Experts of a small language model.
Size: 14 layers, width 384, vocabulary 32000, 167M parameters.
Training: a variant of SOAP for the experts, 1252M tokens, 9553 steps.
Below are experts of layer 5 (counted from 0) of a mixture-of-experts language model. Rows are named router (the router's row for the expert), gate (a neuron's input weights, with its number), up (a neuron's input weights, with its number) and show model dimensions 0-47. Each number is 500 + 25 x the weight over its row's rms, rounded and kept within 0 to 999. Numbers have three digits each.
After each expert's rows: "gets" lists some tokens that make up at least twice as much of what it gets as of all text. This comes from a sample of Wikipedia text that the model never trained on. Tokens count by the router's weight.

# expert 6
router:493505461535502477469497471478472482474484502546531513495509488522463526498474500498485514482514521501522480542506486531477467489527507473501471
gate0:513524475528488491495489507526549515518497541454515483497498513497521510508543510494486540468513461493497495481510482511502486511504504498492514
up0:504519519483535517532495495478461510479487469497478476494502497484531482431472493515522504526484508461521525532505506477534512520512503505526504
gate1:465476504509545489475491512477502523499469514489483498437516505529498483464508474471477473484483486501535531493538483511515494511513477493452507
up1:539546482499469519504506488506474501508525504501532485519491464479502514520498502502500525511527500487504477499485519503510502486488535483559482
gets: " (", "\"", "'", "/", "(", " "

# expert 9
router:547510487566515512524478464492499473464500489487525480530522449465526490441482524489434530475507516452504493512525506524496472504539513539524490
gate0:531556502521513541526496501503491448471520498532437496534529522509529508533512483465471476509475511455492516515537518556502501494486461446517476
up0:565506500497501557550501465490474452486509502557438490522493551478519483508517490481542473550516499519512500477527509540482499498493476469537527
gate1:489553448510485531440511504463501501480495571509485541507499482524503513533527545502478552503466488532494548456523461532491498449496501525491513
up1:545484526527504508489522495494497471486452448513478522513511478476524531480472523482458493495501497467513508498524519523531482537523460508526500
gets: " a", " an", " as", " first", " one", " two"

# expert 8
router:483483489506516500488481489507510494447499507481524529472492465468493543509499508473499507460500491450523502504501492522489482526525532511486498
gate0:498510484518526464510529516485524523507518471487533500532481475521478518531528502452465521466490529510494544464496495507530513470457439497490489
up0:512483485545510513541511498498498530463465488519475509510476481492470492534522485496489506463506516489495521494539523527472497439497506529481494
gate1:512483505483486480531479533512517551504495487545533525517484500477478523513468542534484509459511523519477502515491540466518499513481484535478496
up1:527481524490492487529496518515526532498498484524541492514486475481475519504486521548470486494506498518472531529511515471463486466510470519491489
gets: " |", ";", ":", " –", " 0;", " 1;"

# expert 10
router:505504469523519487467477469468462439453484474491534479465499466481502475499477495481480528499521490490500468525523469508494465539528510491471461
gate0:492460535502505458467519491463536487482486497505519519508464518530514513528478484485543489508522515478500547511466500489486474511463469494498476
up0:546513457473499496547527545501506500512529436502503515537539500496488522484502480469496513497504479470523484488499500496479512525504535485490506
gate1:526515489515484462529511455489484522490458458504529495518468498470493504494523496491456543477540499513511501489563490495509481548460472505503473
up1:514503476446514491452534474531495479517506503517492521470495523432497496490482522488512475572483514523530511496503482458547531467509478496489514
gets: " the", " The", " \"", "The", " his", " their"

# expert 12
router:534517481508511480525503503446495427498503477508542525466533470475496507480488524494463506488484522503521503513489466512501473497534497494517481
gate0:519494519533515473495478482507489517473509498520485522482531480493474496426496548477520533521481477501479537512536534466539526505501510475514490
up0:496504491459529494511481488515481513548523499491533467475468508471500511569463479501470495479477544539548468503464494514487507509506509511462544
gate1:516487511499520494477484475513466501481488521483520481512526535549437512497502549490466525519522519517479501505484494546489498509495507491489493
up1:512487530470451496514492474540488478537505510509527474503529500513458513490492515507514524517526506535476472559519468507510442532471523488490539
gets: " was", " is", " were", " are", " be", " also"

# expert 14
router:491533471513518522516477489486469478491494489508527520471494468510504558492493481505488523468522524488522485516474475522476455505526504526524476
gate0:468505497490519455531473489502511472461507512499429530494500495470441461512515548497501554509518520488498499517494517531540473545494479477487499
up0:462510500495500486484490494534467504459516499521494520492486529451466453467513524489517571487517467503497470531444505539544497523488476463495469
gate1:522536514511494528494433526501514498529539506502495483495481451479548511512491517534436459504457460518496544499525477461496481492512500549543519
up1:504538499481478551489500479520508498502519481485533503518524477509535543483417519493503484508475516476511547515461504459457490518508440548500565
gets: ",", " and", " or", ";", "),", " &"

# expert 5
router:508480471530501521512488482478491473479497501511535537490517449508511543506448479449449509487498498472522474494478515556502461503493545516511472
gate0:531489505478491500494506482511517483475497499429508538491518509453523503478485516494486484498450475524434469526512509557480502503486470539480489
up0:525499495532534514501508547487495492516512499578479492493487477527500439553516470499523510496552492471533500437461509468492526507542526512516483
gate1:508523515514500507490496466484534484500502524523482460490479533497465528481516515510472518508498425538527500477508533502516495516500505504463488
up1:513496531489489490500520485506499456525502520529470477451531520502487493463518509489474506512535439522475488464509522546513517509502550519523512
gets: " of", " in", " by", " for", " to", " with"

# expert 1
router:484524478532510522496488492480483471486495509497511534481478466490458535497507500484504491453516530457527427515513504511445495536507499535473484
gate0:586534528497480482474526523503466500463482537519511520512492502480572488541526525514469469471461522485510528489486491542538483490472510536507454
up0:524541519514505466480501505486540539457531512558496496503469467532510520516517522514492501467506498486532515491483514528474515494478496494460523
gate1:530478523461547550499518515475530474485510442484534519507486467525484457480478541510550503527523514494491502463486486517539520529515518519513504
up1:460449516527503510481475464516510475504494488523469502476493483476499536494513480465506424469500501481505505550523505507457467460522472503521518
gets: "-", " 0", " 2", " 3", "3", " National"

# expert 2
router:479518483540496525488478499504469480452478503466505516483498478465492548480477513464501485485489498438507437520494497522469494519503519480468449
gate0:509468473469503511485521480501517537489481487478465519469470503532510538458500499492563518479453492470484519493530521471540481529530500447512484
up0:501511478436491480517502518517463530535518467528501523499463477553503479505508522487494503458501530516506500499499520468522547531537496485508457
gate1:488488564526480505489517474479444530522506539479471482469492497533524509479531474492541507471470484456537500465500484500487492520473504502518513
up1:529483471481475544528544468488508453456486441513490537505528493489510502499470557474498456499498538471430484494499482519490547487531516515492530
gets: "\n", "==", "===", "====", " ===", " =="

# expert 3
router:510501450495502473517474508497509467507479480491532530499479456515507521480485496516488502498493501492548473498537492552513467530517517538517478
gate0:480508496494505495467481504446452514509460493509510487483506518472494540460445535479508497495527492478487479517491485513548547508508472515531513
up0:500483509484460482516526553495480448493450476536480504482530481515494488503490499490538476474510517506493516491473509494532470512496451527480524
gate1:546507538517522522500504454462518495524545497498521464481501465462433447493504516541524474471488482542497529478532495523512462468519525474424486
up1:510458475503477506456521482524497522484519479429509511529484517495558515484517459472510502510441508487536477474542498488480458518498500489546538
gets: "e", " de", "a", "o", "i", " "